config.yaml
d_shared_expert: 0
moe_layers: [1, 2, 3, 4, 5, 6, 7, 8]
balance_bias: true
n_head: 4
rope_base: 10000.0
grad_clip: 2.0
decay_shape: "linear"
train_tokens: 679300000
Below are experts of layer 6 (counted from 0) of a mixture-of-experts language model. Rows are named router (the router's row for the expert), gate (a neuron's input weights, with its number), up (a neuron's input weights, with its number), down (a neuron's output weights, with its number) and show model dimensions 0-255. Each number is 500 + 25 x the weight over its row's rms, rounded and kept within 0 to 999. Numbers have three digits each.
Before each expert's rows: a language model's description of what the expert responds to. This comes from a sample of Wikipedia text that the model never trained on.

# expert 7
Description: Infobox and table punctuation
router:425546463492509488476508458527504502504518484503492448489519481517463465488525485495492509540527499489497489521526479496519520482529501523490487475545503510495561471500489503484486506498524513504474525460526523469520491488515488504479526457505505517475488521518492521467467485523521536497575501542493526513474481481539503504467510444489501527509505484506534541478509502521469489525550515493475465434543493508506483502551543473477504535469473486449481525516489506485470499514483479453488543487504490540496485491493507486492493479472516522489465513479483482487490468478592512479472528503471462529507488504515477520505489463514494504515504462513515509452484475514500509534537483560502469555490498511503510497498495517501504542517497499474543470492533484476481483438488512
gate2:504483511550508508528494527505501514510519489461513487502496443503529475476509532482554543502562466490488504513546492506519490474499527529529513473500498490454506476457493495523534506457511488556461463491529467483495506498519511503485499470534464503477525513487511490470473532493499556521507533510494470487491481492529523501501475500491493540483512484547489508517457511508531472464487472471558519503498459505520531488517480540491484528462502468522523526524514503468499524503488507534536514467523492530518488487504506454520490469552554486519486488506515494521506479507558535534486468535526488445491507486513465492503530502528468509518500512480499481495452497459513489523502502532459513468489497468490476508525528546523478487498528464525509444525456498448559512527499498
up2:497519517504494476464465521486518459463492481512493527482499513487547520516448472527496529510490492486560514478444512522461462516526501491494506559505515505486464485565537495486515502462459525518489513481507477458479515494510488538487491503488543537481488462494509466468515494485519520516506534510485501543476492469492490480543484484512500478573512482475474501482559515531467496453484488541491480486499480493474512516466464518511539486526488540513512510472532531511471506543482477518520497541479513462492539495505535463496494524522471471517487476521530500530527476528455518507493492506520482490455489498504470514492534542498550509489514504485434467551511505501490497499499513527529530524519487520493539503494473462491476471479483503520509556482485527480475532514483542
down2:481493501516498508525483535505505500537561500492541497485483553456478532484521478508545474495505464488500452503501498485564487488493486498530483503469462485511505490481528536528482492475474489482496487528493474508519551519471515530505545476528510521529513495450560473491493464490503524494466470499472536512515546455486533518490524518517511519433513526479518506482502497493485481468503495502512469506528459477501489474465504495480508475494439469479501460446481473516555475533497537504483565514491505513434508479529510507475482507505493464515486508526522490497472494478496499482456573536500519515517510496540496515525495480480500504468496489466472504462539491479520441498486521526480529507517495532501491515518530489476520531457498496509482523475522490479469485482484548
gate3:534508461513475550487481504545527534482492491481495483535501515501480534457504516482522496558529541500506541530454477473539534506497515470477508465499471499477526480482474491490518526452503479485507516520520477513494531553485462476502479477439498545463514496535493552488515501482474509484495503545512539519452451521518509478498502503509503496500473495469516471526490489506502490536493476476500511532489507508478513485506536486505512480487484484534488531502486433527488487497522468455526511542542495485471533507519531467461456547512521496475486553482493518510507524531468523514507481499527454558515535515512519530481473524513484472522514475478519508490464489547453481533480518537485491499472503477530518465537488515486446517526479533465481532475503518501506507506508489
up3:488470464478479520489515513471461451525514485521494505513465538471534497490531494503484462538460501488504487482452469489499480562538538504498532513523537497523481502471521482509496489477480479509482516458441483518487470528484497514507475488492524484556488536529483527466534541528556489474490482490492479471475514456455524510500509501526472491525491452481495515514503535473491493489480496543486488525491497512520526495474479506494473483462460463486462509519477531474494467502506479482476514468492500520465489537539467524494552474521473503485491487476550530482501473485553470512506502488460450489494545495542473486483530454462500529468496496519475525490517504479496499453525501489476525459480501535524504561476508496490501494494531497524483509480497532483528540456514532
down3:490513441451539518496505492539484456462494477500530519512487518479469523469492481489510517464498466490507541523479469514497535487472487489497508459521448463490459512495494518513497506488451488541514482528473516473514521496537524499469503498490471475437471495500527493473534509552477495534508502492499498528523490508488521506458493536534503486479492483527500463477519523528493491560504522542477483490531505561518515508500474494501481492474523495543508526550515522515492490519526431496510480528463489513520436498476535480500461460510508462487491473489540480523474472495489484538471511478513510484511492485495536521491494520468489502549501472509529474497560489519519462481539510495527426518530526448488448499482554507499527512504503499466515511500500495518505499505489488
gate4:525484503554527497488543484524460507504502487540509520556468503516507498509529508479499535540467528461485491457457516490483506530469524471464559494510508486478537522474536508514486509504495532490469466456483500548527536529481560521491474507481446484478495468448518487506443494514480527455515522507502517482475456512525508525508507500496456530512495428490517491514468526453507538485535508521513537522513490527504496483516498497471498502481518444541459494483491498489509518522517513554536499474511478523500514553493514485523486524532510542479509506497490486471521509486490477507529481504483538460470515508500530513492476504483465499532508520491517499458501481454502458543505524490443503456506513488514521499469515527539519479495477541526494482515506471490494486487522476
up4:501468448497471529507504478559489533502500513544532489495523490505470503519498501485492490467501526495448518557484515483519500518514464489498533486488505493524502499477494549530510487520500545494535500507525530473523487498509507484512486484493550496499467525492469539519535501493541498504519462512508534420487496475500484468460499529488520550558515517511540496501542524519486493479488544475496482501518525480481503485517478505510504490487573499499484505498493511485472517508532495504545520486426521493460501510485481466515524530520481488520475507478538491486454514455518499503513462480505475533528519520468528473475544495462472492483487453519511516499521470557501524479505461495516479512488514450539483530522461525496551480518506522448490494502471507510472565520499506
down4:501493489506470460507513472472475523504521554530516523521493523500460407511515492492518480479502467485535513505548466448472492434483484493482482463511515497546525491490549493535480508492532474506486507498520486521517499499487439436492516486507505476540509520487452533461481465494491524528496497518500529529506484512487482503499473549532473504531499503460526467500482480516515515491487551481490508502468483478533463556464525501493490502493504496520522486538504504511483489493548495501514510499508496508506481476474502495510520495525519480521459477539531478499515520502503525494546516517528501501515494505519507495502505509527516513460537498546534502495499433516525524479535498492505487544462418502500462535523507512518523496496507500491528535527461480509495524436543537
gate5:480541440503501515495483517506507535500508505489504479481496461480485521460576532490484435505477495531498498494538520481514502470491488498490472482475539532510502502506484518491471505523480525496485509506486504510521467492514544483488516497497561514464513496503501493481556503520506476455534475530502546502441448502465550524470524484475484479423503472535527537505479515534482509571453471504512466499486513503531519495512502470486560535501491523504510526512419515520493498486477519511517509486497457529472483499495485488475508480495511509485542518494533487519508486470495539467479529490466480550514511518495515520484501520479494506498498512496481554455495481535491474484502450526464483515554488511502530488495477476479474475503514456500471485513508505511523474529505521
up5:549517477513545498493534449519500479482513497522510515551497519475492479532486532463495474507472477548527490504480496481484497502492475509534510493483475477476492533497489504480500489457481504542510515505497474518499519479473483490504456507466516488503500461507488507471470500520537513464524471481524492523466473477474511503528512477494509480529433517523497496511482525515526508516511488444491523490494521505467517481479479463518438500512498504539495522509492480482495472492507455460494502532469444460440511530487475498512473488476473503476506546519489472471529529493461540470516525499526519471567488510462483571504473467533477479501514451463494493522530523538500476504545515491549493483537540517490465523510511499516464523557487471484555476520485479509484481487486488
down5:514514492511511516482479489506492520526506471459500456528499529535526474491502497506469465481486482471502473494496523510493519465503525470520493481438477531518506515495498488477479551539468562478490536509482523480515462500489500503522539525492477507501527493538540526481517476496528468467454493513534530507506512500507472462503542501519515528546518444459484498527516530513513523514483554442511497496527482513491496525530508562495482479488512510484523480506484503506479478480482484496483516460537483492521492461476545504518520434490512457501474501512505504542497453517513486514495503478487556541489507487479536470481515523538503519461472485501475511513507468513486539502491510520503483466460507495507514465467545544526477540485454517533471502439513444512483536473466507
gate6:463467510504527526538489503485529493527538518477522447488527483533520499521510489498499461491503486511479469504506486529533509445528487549473512521528514510520477527507512490483487539541511496521498476514478524496461504471547513505484476509520480469487581455494485478458536462514503468499481490494481506515516496519497529538483525509457496496475514467537537503513469462509488500527482474528494483467503479501505445476514517441472529514476497522483424504487518525532520507509447486513537515472503505475440467518542479527471508468461480472498520481502488478516502493535472523472521519491510523509509497565468463498525490536506508527489505486488514526503457508518481487512494472488528505509480503496469464545482539448507481489511479494499513504541522490526512477458524556
up6:518512473475481557516489500526545550507479503485452484508494462462495550500468510532506474483522524533505508502510482509534490517518487475459497499474476486514493476455513535470534478455498500517525502496484534524482527483511482494469463490488485499500489474405498515465513479535496496468482500508539526447510500519471499507516484506467491497531463463528524502481504502538486534525502501498505467510527490538529533478509516478509479520563509506535487536444501479497508521525492515494544512465504496514523536489514506504490493495533432504512518490474533492491534489499512511549484508506537527479464494480473480493509507480536554559462468506513506466505546510546489456521462474534474455504494492520502475517464456516524481515529474488488507523504514513528520495545479511
down6:505514466493480454519523479489442533508498519518474550477517528525531495535472493500498523523521485457540518496527497468496504509483490464485471503512494505476491484530512508500477506549502490473540468493505526463486476500495509487487540506560512546522493495512500540539470481472507517500490478463502511515496500486503464529529512544484506501509480523538437502494470480509502451470499538439488513527503479488503468504500463482484517493485536500479474483477489441503506541493509512536494539471496497525493490496480475439503470501497518495472532529494442521527521492518524477490490542462480498498517567464498499510460517511463517499468492478517517490518483530532514525492520534549506514499515476501517500435442441512465520475482491534458518493473520465535519512520475488
gate7:507516484476508510493519511566456499476480494498480485534472498499494489505468466516509464500481477511508527556519532501495521474473450538473540560476501533508452526421515523487524516505503447529503482520528467497541486532508562498491512519512490468490521528498497530473470497527486515500489512523490492478522501545537465513539516466500521505470499471464508535513483502495446470507523497489523508508501507478519509473497492445487517458513522491539462517500447504508487492530518523529488549508484473515497476528496505473517462516543510513516509508530508510485478508525554519467471513520509505537523510483502491481503508476509448516536496523508463478518497513490523471539512486498550513474478509491497487506517463523562532501505525530492500465493478470501508422475464510
up7:475523461493492480539485476531506522506479466499561511465506493470516468487543507469494495496521517519486541548544527482469474515502512448469542543493503472528502480489456441468512536513470479482511487501499513481480477481473517508513527472500529468502474524453465499530488520521506511480514526526503506496509499519536487511476481537498497521520518522490491524506527499501470509513528486533527500524529479478527517489511543506513516491509576509492503462483460484482483505541532556510475491480487518490563508506457462497533474456519548534514522499513508497473491493515513519494480508490565522526577501539490515458477460488482465538505486514502524503516501465527509519487482492531511486509472509451489488516522496521523528473488475530525498545523519486484488448478480472
down7:558517491456504503495446475477522526511476491501513489498508485539496472505513515505430535497488543564513536496495500457532505483523515481516486501476492532554487481529493475489470472509469459481572514507541485492480485470517510528495527506494559544467475533477528464481462480511545524467444516500488491501481481521530476491504532488525489455495507501488543511503498490532531512499537527537537491521501498504531504514502546515503508505474528516534492517513494450479485500481509495478470493483559516430528501490482472497510468488532529453522482498511505468496505485470534512545487492461506515520532469498529509500513496496489500489453460508481491501506528476497509518462526497472487523484501507489520441534494498524512507488518429509472506537491491514510483464522487501
gate8:517501497518510519524508472448502490459527513511506467505480483514515510510526450520521439494548448521485452492499459563530518539497481479489504521550454502439521502522513504546488551496510482515461496512509528482515516521511533470457507479503484487489514507522497559499479527516471533460487460484487451506532515533518506482503499500509493497524512510498510529508547509509473563541478480507505502499465483496488447496515459443516522514480507517490515513485447514496556503450511528495466503508514462446512494472519520534476500501459477533496485470565474509509502504518525498490462487498524514493481492511504485524503512516517540479461482503531472481521503521493515513474470482535530498520513524504500523479493507492484514472464532437517491504499500524509478490485487546
up8:476487500455455522499467481484491530453505502467475488531480520523500496531474463505440474469522469473517515498510466501482498527495480549543489499482519455483475496549515508525487531475497463512463495495514511515493485500533502500516513516539475469539459505503521556530524503497484539496440507514481496513464504496486483512516528475524517449504509490535550497477547533492512550499500504487483497471483500498476477526458480551498540507512549548528514524474501495482515528539504505515463465509529527491510529483521504519514476453520500491536486473514506469550477514539478500528503528508533499470496499503482497552493548499493550496520537543467492530503499497515527498471482481482529484480505488498482523447489492474484470482466478488511431479527510514499521457501520540
down8:466501513489451501496508457469478534528496513420509469502486468499504471497524469535492480465471494491555524511473523488506460474483544528514462458471498530499559477490515451536536499492510485499536535467512493490500532521507473533480502512494521511493478513491472534499455494502527540459477494531527478478504482499490511520547490560498478494513490492557496489487522485457505533459501518504443499525460452494494502532490494530510472490483486491513534495512520510458501525499496501498505504520531554480486483520505525520481509457519510491471508517523511454500524485545475501494502523507472482546530501509512501531463504495497505503479554492479478516513500471550542493517514554536477466521506502506476511514544484501493454486487494470466468487489546510555529529489503496
gate9:493509535509465499472508525493529525469516508528536509518520478552486441527530467501472463534508458483535463498485495527503487512453456500469545515451545466465493530536512484495479480471458497489464504504516488489558511494480523479517474530505520511485502473500492539509510475509493479495482527546488479494529468475501485524505448522493525505533486523499541466500502481487510522549517486468506509474505524525546488499497441467485515536553516489470520494480535515522491497502502518513513487496506506527503476502462510482497521500460524505462503521521486511474475526453504504531491538495504504501473492527497464540469483481495458523557468526456528523478444507513495454494500512509536516533483550483509552540518534506510515472544485495463513487486533497523483466502515514
up9:444532515525535503516499489519515488553505537494541483476464475540477469501530487478484497463495508479515485523458495485484507561525498490519476472528552483503520544492488532437487489514510529499456510520515526527546525506514524497538515473458476491518537474523491521530489450494487495497497502528512460499549505540466506519507476504502479548494484503519499520494478553527445510512502477478490507491484553563514515431501525509509476498506478499539510486465511503482485503499509536496507523503521524497452474505492529493491498490509505481532473518495502516480479512522560488513493524482498529507504531556506494495495476487475471493465508507545514505514501462522497481491495536528528531488488495520465469540507489523436530573515514517502514481520518447502489514539502473
down9:479532504489500534493524520501467520454526456539542513440499537505545525471518492515478499511448554496537508475536530468481480489529481527529495511469498523506506527505513513502521406486461461511537496518541478528510454458542483502462500510525520524515471512487491487499473511492514496509580527516517497512496547543471503521551439485482466517539511493508503483487500509466508460526510521534501482503493472511515479503484515494513527479464505505499470512499514490485520517496525498515499496465506497479492520501484524502487479494550491522511492524497474511470488449475511474550509506486505536443530478454522507481498497508431518504515480469491502511524467520509515496470533551497536518520522501517476537485502504546500513482510511506498477488524481534489531488457480491
gate10:507547527492517493541508477471498501447476495527508440455480496532456497476504529454558491485503513501498469509498493463492516495482464483471507516476503450508487487504492526540498536532544491506479433497500463512522490507464500503483480533524546508485511473506490524490479535485476527497509482529491496488487461557502508499532451467541474447483483465486524515527522489564485520505448487501486468493474500496503479527483534502471480475515510493536512467501527451509487505484476509525529542527525508489487501493545497499523456507495484560491476519507521505507535470459467514476477512483520524493498467491480474490505530487521565493502478481508483515491522537470488466487526502512460474506508525520505513499495464455524518457534484452449487515519494487501546507482517512
up10:505528505527509489509495482503459433495492480529521512511532456530499535511456485513481488518498533482504478515515510516536529516507505489486464542454491478495515491523498516469515484482500506542485429483532535490482514502543511487478487477542515468521482512534481474513523466517506514526490534516495454499503481462509519478525528512508463439491468497487477494530470545496531462476518473531492480517458529516510494464490514505542545491496516482528533499463533530500492503520497445506529507548522530529491506494480502518539437463516475479477523490522480485533485480521553516511503513515533507482453547551519508464494510524561519520483506490504556493485508462472561482515499488527506504502493478486535480535531531482477515527546505512495487495496500531469511512484488478
down10:512532542534519501515487474494516556499494521518471528491472460543487483517437477464494517473491522452494497491532500499474496528510523528475562462449488498510517484488516528508485481504498468470510525482506542495499565540532485497530521525480469523512512476487486488484512498493497508523559482547508541485489502506485502499450478520467511470529523528540461479478550471435520506535491536556449489507521475516499517524510460485513503515465508469523520529500476485499532484519517523531544499481504482505482505534521514520497516519495528530512533492479504446520498505525504521452533467499525455524521490492481496467479516491465491474484511543511469473505534484479501481515499501531504481487498467492478499498461507510528502502492524485514487513552527481541458487441485479
gate11:524486498484521496495461437472522543508517479511535502533499541482551496482521521494477509543476482518499453473511477484495529465519546499509521482478486517509458523484527498541528517493500525497490508453509515500545513523500517525536503506473496556539529549532545504515523491494491517467505442461479424491480526484550476541513536492521491500530459499419479505529488477507510479528518498500508506493492507505506484527501486471524471508524486524491464511460477487503529530542540519498494509472484499505510544483543489497502506501525491492477497527508487486472491492481498542436499501523522512464489519480512475495508434480484474479516464512528471487505494503493473561506504430503523508488469493516513506477511478456526469510492482447503495483520478518485502502507493469
up11:498523496474507489527494458498492536474516514495511528489532478480507507505465518490502498528543506504517499446469474494545514508534509506527540493498536434485505515483533496522476488500509571488481537499522504491530549513507509509467478493504510517491514510513507544482494554573522481487553537503488512520492466481494512484539499549524500536513502470516507477493505491464488500467457511522524503509486446482477506519490474465480466480512466485421538466498469551495479537491537537529514510446520483511512500501534517445483468528494486506505498494495507498530471480478544523489484496478457473543524517552520555510477527486516506518465475507465524498463525471504518489468496515498489510531483498495527526512497447474478455497477518489496506530520500475510492499465491522
down11:523483485473470485558489520472506508520492527499499521540448487518477483500507507483503466489509503508483515483499529508534514532537506533483496490509496498462525505509462463464493528521517516474471507529519498491439514528518518479488496480480535545468491528551510489471446489489477461540506529485464505502506514513526506488500550531481506504516490494493528509510514500452544488535494525517530468488493475480505470513484491498517502543522543510515524504468478504536543528517524499466485533528489489573511484448493540480529502469474511494497520524499495499512505526539523492476461538474483437472508504481475506523452494519522502505532508527500556469493469496522516521519540526472500477503482486509480500563461536481512469489486443506546533517476510529540451482482540494
gate12:481483540512514511475508538491474529521489515521500502458483488498522497505467472569480527539518493526511512518461527496551507526449496473479524449501516485502525470461504493550505514487489470483509531516499529491544445499503525534484521502514470532525493479483500526483465502531479519502484484475477566508453491477500476513509493520458488546522530459512468508493476522476484517464533479526500523516540550503508497476498547521528467519494518535505484540467485511523519491509549494531488484519484490469471505521465500483518530482502477465493484526495488518495448480512488532445504524538509517540485493510527497497491485490469482495482485496486513545501537497524476509506507527509418509435500490456519477494521497491501530518561452502505487504535493459495481503476510476
up12:494506491503572528502453507475511515500510529512505492503494508512493529510521513496459537479453486519468487462520467504508489492476503516535500505507480515471517497526512497506435524509517513539526505506460552505460532452443517508516470512499515490461499491499497476472487500517562483460492482495508481498499533490526491510513516494460492510472519510490473447487522498511532516476513467532473492459463478553457468553463501530486497484490469567479516531474503477508495508470460491444520497498563499535461465493495432520546487498520480500507489509480508505484532494503485502522519507515527527460489530503468489519480497465477512519489488487509513462502540508466501503454541487507492494519519512497511549532440486504504512522516512506518477462508494488480442522493490551
down12:490506481468472475517534476494502481550498457505477552448465485482502487482511459508482469475488505481493501489493532461506551469521502432537498531505525460499486513488465505473485526502463521494482510568514486525524522505536502515518502526538473452491520488487494475508482482496509490491471490518470498481491488536481502487500512490457471502486507505528476514520508525492506500545508441500521473481521527502481544457545477518491523491489504552459449486508506454517509490481456499532519527560508491500516528486509525519493499525483495464462474533479486523501486562504502541502504488509504525506527478491484510483503512465508490552488525509475491475482458451529522512528449507528522508473520523547463541507486465541505465496524473500533495459506529485507525473468456499
gate13:491459481497514445500525533477478508529502539468508502518483484491469477483490536467516509495488482498497471525471482522429470515477519524493459488487532482486456529531498497542491502502462483476453477530530489464481524483525485482477505455523469483522495483484522506451509523538479492533493527499486477481502452522506482512504487491488501479498473431474476512524550531502544494467482500492509471504504542496480530471510498492507519495477512477503532522484511564513524461499479451512469525476479475486497489503500488526510471521545503490512480544520516487489465439523500501511500500479449515522517526509463491489519554521499466491494483528485544536521476519488458463483453511535506521481497474512487511476548526501558478518474453517473536492497515464509475461467509510
up13:508496524540488520467474516505444471535498471486444502498473489485504466525479459501526484519520494522535463513516492534506471495502498476480505505518506537521516463541500515503506472515499515525510545440429501458443502497544521552494499536506538445456508516474500518499536495468489501497516497474487470467497478507543505483459503509515525518530511511509525469568456507479554492517522463507488491469498513483446520444479516457487519488513480462488504519484507524506455464537500517498487437470490500485504461499507469484498491468504520464538543481516484506493518490502504533488489461506502524528524497501482495518486490526511488506479514478544502524482482497523508458485480470487515512495493492510502526538458466466455522511525512470504506519464482507468508526522522453
down13:496489449495470490474517514523500476472511474518546496523475536485510501506487493455509490465521489519513527518527531490469486525471526498466495533520501499533467509464538492485515465510528503571452511512503489494525509475482504460502500516515493506505458526500460484508486513461516512521502447514501524477548503464507446501490506527505511509524482475528508475496520512518526470480471492527491465454530503520512486509513487531523466493543530493501476447471473492496478502491495473515499495462519524517532545505526497485530443537482527452469488488494498494543508510500471537510457510495490550472446469534530489535505496503494514530490475500547461518499523482497498488487494520498504515461503567469508502512470450469486473466504483451501523481497535444432499487495543512
gate14:496517500461461493510510521525504545493491528485512491478470498481498503490515537467495499471467526458518456483520479503530499476503522486485494443488486502511536456542488516522512482486502501486475503497512574496468469509491505492523489477519468471486482514457492539512457566532494500549500499482503538485527482530503529486499507504495510477478504508471475528517516493527546486512534507484505535506494489452501503531535482491509500490461503535500503490477527491522513500500501477535536497522462462512552537503525467500503491507485471512512521531451482521487464471481541518534494523515487494475547553479524465462494481499476450491488550482495517521470472497466499521497484483507470477572517484500509510526440549559516515549503525462553502487512464512474468474504483491
up14:437475451505514483511473468493536544522462501534537456557514515471511531492468480485457507492507488499472517530468520495480516494453509505511524475519525487468506534478482480485488506526538497475491458478555529552507501495481530508503511488540517524501510519473483470482540498511530496449509504504486512468494536514470527514518506519502514511524544454537511468496472502488468510504488516499523514489461495513498468512490507517518516524521533458513487478446504476504519543514511509475521481432493499497498489517489470515491505483498469543476489528499516461472499485488481506489479469474472474506543481587518500464508544493559489507496492487519449507484504469472466513484495479486513482464442502451550504549495495485513515524519459525496486513499482507511520505455494493
down14:513465462513513534477507479466482503534511532490498529484478521512474489511522509500507505546492499530552517488520485534523495489522474523501476469533501496517498546520522509460496485471465489500475492502526453499546488536524506471481507541538560503481515495521510503511508491533537497558500458446529493512531549503448491494454490485474473488509505496481485470486464516511541509511488512551562523492546514534505502483442467455485472518522479521483483484522512504501482532483480455461440490505528506519474501502533506462489445465448525477496517521467506515524509528529464472523514528487500476461479486509534543489463515487483527529464526543515486483481510479519480483500506501505488533508529530539481513502546501508496470490477515497503505511480464497524452487512518516
gate15:471524550492501543500486498517457470497536486515505490478523468522496458515482473482495492528507497485469497546488472494537496519549500485523522537487512475494531500486511516478481492522514488504485546530497478472505467476498468488487499533510508489471485496516493494480484467473501519456511480519479445508506547516510471494469501499494516501524516490476442549500461481478469502494519512533519472488463506510529461509469468456528465497523496487517571491546514529480483479460481533540476485490513457506503496509485522486450509521464465500526551506534439471504479498463512539531465522508501508537502485464491515446488536522487463468547520484505482509507513472479500483437527492539484503513520487499481499476517473548524530522475535512524474440510523499487505532491474534
up15:509463461510551510472490499502544522483503498512583476527473520494482489459523518490516466512499491472489528484517495509485542480483506545510521452510483515477473482492498504505515477491523475566471515481515526495474480491494489487492468493465490497503495480490518518490456512487491490455523487513527506487473498486495521494476500499527457527500519508504562540521459513486510479512502480524494514514523524536471552540490486498455478501463516548494473523492447517469514509501484504430487486479461511495470485520546480477511483455506543525473473504450496550481472473540516491472454471533490519476472519508501497493518459503536511500530476484467517549485494499500516544511515495448470490490468554487520519508514490531488489495576498519486496494476445504495519485485517511
down15:485494514499487496487504546514517480488524505497508489512479460523514506482504516452524508484484531444498463549513489490511527499526565482497513507565538469508495465440510510479456505556480535479505545488508517504513503534531488531527483465479498464470509500477486501506493517498474518507500490534504577522507491546500500494536561518505534482544464531456510473532528499497498525508501476501486511497465496492498490509487546495502510509469511471476514544492532498462515545495505518447501520454518529468512517504516503536550473520506472520548521501478504483503510489509515499482476523521490505518505432489519477505516520460515487530520465501527505470467525513493549508518509502502538467532481517519565464534520484461520521515492471517478484481513503480530497485450496539
gate16:464524429517530538506533509496493468511516491499494554526487509503482500477521515502527525519515519522482510496491474482492522506542494493486438492491481520504525478527513516474518520487491516489450470460528502502515442522465475528530508457516537471495505552501514499484532459527470500468495487476524498507527486464483507500489489495506498471555483483495483491511462512493479478524562475519511498486523484491484488468520539486473518483488458473513475490432528484535496491471499495498508494498513508518467443483519484499482503489453479529541489553515487494537518534545455452478499489530512484519490555486501564502457461481566494479501479498558500491498518500535445499481514474511521509519550513486519505504475483521481496534503500531500525459490518541516513496506514509
up16:501511485491458541454500499489496515502480496506511491499509512531484515494529499509527487497553521507498540512495504511476496468526470527501453522463498506553504467494526523471523508494463463493491491516530547439505485491522509524488490501478474548507512532505548459478452525526467492491521524467490480499541556456474492475508530487504501478483524495461510475478505540457510487475448534496500483487537520455569552453503499520513508470455516491529478507525479494472517510524497428501505507511486508487437481491495461509508495490511499490511522547504505485492497513493512428468493515504513528526486479497520518488474497524501504439504465476483539511458489520512513569516554502463479508476498507549489491511490527493512545527477484499503478528491516506492481505504491477
down16:558480452534508479516567470528507501513520481503481491464486550477512477538545512530487519527486508521472482522481486499553515499498514502483476473470461519499533534510531519522516534466493520548517467505507499479512462522478458476508506517542514456478523537514531531508500478524510530491440494468502521491496506476480439529518517501499511500479518509458467515488530500509470501516492522500507521507526478480515485515520474500492452501484474513492531555482479507509504491510500496476478430494536464476516534481489530483530467480464465540506506519490511497525533509496461502512473487535531506541491468498490523523524495510513492517482502518537475460523517495489508481508451470514559517519537479504523512527501465486500465469533448464471555485534495482499489492493452508
gate17:435523491515553504487500514509510486490468459508539482470501499481507494519479506540490483525517483506514525501503473491492495558512471529486509485494526471480512530483487544495471488460473483495516474562576558518509515479482485471500474500535546476512520503534496544467485494517510498497513523471473521483476470483487529516514467467502481499452520498468489504478523525480500501531495484461535480501513501516516468486449464518495527524543483484486489504437522469515496546515495450522515534468539498524509476508554514500483499523505514480502487497550522495549470474518482492447451538509485523517479446481496516509506513514509553479542465488522531517516501515517482502472510512496519521533465474496531472481461504526467489489528495495503503516509494455518524517460539473
up17:484492488472521472505493473496497583502494543481503498530508491507459501483519498523477508536487494514467457507491509556496482523454508431483482468499498471495468504483483517494469509545485519482500538434542501481511528507506494516527483519505455496490513506465492498502505519518478532520498496537514545441484529515531497576515455468518490459534494464542473504507477522564501554482540483464535516456486527530502479508508506526489516560508511522527525477493470517481564459505480492479443548523481511513514530454475512483503502487493511506486518519486465511506499529492536495507533476457502519489496522497475466501505512514485525503504484487533491479469505493486524485528488529478490538499491502503504505502467544477482462475483502462516495491529501509498518501492477546
down17:545516478503480511465534492526520475496529518543547497515478504507463498530471522525532477513503473502495487462484541520455531488544508488519524472521502497491462490494478523523489487480529495468512483488494487509524478519503537516550502473482514537518495478514485507471507502531486466516489518513504479507513492499461538512526512518529523481544481527493489524532485521439537468463481477505511475486487494494500498499495507471491554513407485513501444485468526470485508535521487460455499513538521500468511506520475503517526530506497464508491518516494471488516528511532519502478504498513467503487529487494499486578534505447488441533493521495466480497478484483545508505502491458512488488498568536513466499528498465520549543514455515540459491482473511508509464472501494461
gate18:506532497534526520516468489477507521510532433474502478477495490516499481522518498498486517473555472509544487514530532509489561506486515515527478489476489481497518489519539529476542489472469467518514487544505522498474533491532535462521480488468478492529497514484517464538458497480501515488527506476512516479532506533474526449447451497505518510493500449508477529509506513513538454523498473484478488557462465503481495488522493466511478517560489449502494493477481499511533510477508510537506541479492512467520472492512526519504511538527521489550506553518496541498488507519479494535471482454547520470493528507528498490499516534546526505460474535530496482500497528542505496515510486509510505540481507486514453506507492515479507452467482446540520474479531512499473497545489476
up18:508525543545536463495439479517496516518485485490528489524474506499531513515458483458493518498482536489487488532493519467488499491475516451496517526485528485531510528542539491471494498557502525471450481528514459495553464492533502536526482516531505517512489513482491497454523518442473458535491529548525509500509430460496512511501484510495507467543505477464454507495466511478512511496528468497491554498491524502501507533537487469512489499535472466517470549504574492487528533526487470508522522509506499519496540481520495493499481481488509517540514497478508483534494536499483531520482539507510475520483473519483519506530512519552497488489524505476496475492463498489522480559513496488516460493521519469494488484496471498521447553512499522521464489516513520491480528527519472
down18:499544547511501516454524487462518442490501488505525487470490506496502481572477488521483492489500501462520548505516530537462504485497471463533476522496499487555466522530509522477489509454504540503518477493483513484503468506540495498480544539523519572498467517488476516454497488487517463481464507495521485475520532430489470474522482529539515483496517512484508493537502501492465532506504524478481487467500492486529477527483533493483534483488507529534491472508498541502485558496512502490537498509469544484521533500457541473491504495519552569509489515507492514482516483462502511506534506499495548532494501472501494465526451479500525468515487492500495462499491534519499464475517541511477522493496518553520489451479492495494479506473498491533485498515502557511487518487548518
gate19:492474466511512549483513502478477502494514500512500494463526453516510517495515438515513508554496473520512516496506485521494535502517499493544471560503484510492536505529498512510533478533479465469497512522517484478525490497517494511501489469498527531475487502529515534477495517492475427511480484494507534517495495462483513523514505521497486489466466545508498522445525500495526510524470478489519502505467469537472553506524502507500497471567489504499498495469477478559466452503515528486546468470510504521524533530499523458500470536510493491513541507467524551511513473519502465506533515468434463484460481489516492513526528524552501511500535478491548462474503504477504503521491511465543492503490511537474496498462469494514483513495543528503509550491538450502507446481497463
up19:490469478459538473510500463479511498494471513533495503504480502494538514497483511488484539483476467509486487500492509542491487553477506470503489542512488525512525477530473513508530483505508472499529495520500498471462504512548490498496531509461508487472488505539518516456456478463470505476482487473479498553518505470555506493536495507501523513503454513504439517456522506480502533518525490467544480509534456479453483475507519542527482491490505548468479501499550545505467506495515464452466496519543542462507501500480552452531465503507534499538512496506545461518493489520542464483490521521471470511511509498567538478514467506521492444509505486527491488522480491457463502510546542495514468503520512501463483491483473522499498474480494544517463507507501508501509474482471486
down19:549533484516515473487518516527484484490511482492437496522517476528484529486520516517518478519480469512473517490507508514492496559531495504466524489487500527513503591485503510495547542461486520502516507490488488514481491513500486506498489511494498489467522513508478478502459496492478482492496478479474534486497535533493497478523510601481493497514478505478472499485516486522517482505528535482505507470511506508449458514488488505534492498469491479512554517438505512488452475530551495498462502528504449502498497485511521492502513508455519541468503498510508487494512477544496535508525492500517478520512491461492501491477500474509508446497500546553563497489484434515481511479469464479520480462505488535514524515532484461525520494482558475503489457467517514526512565524533522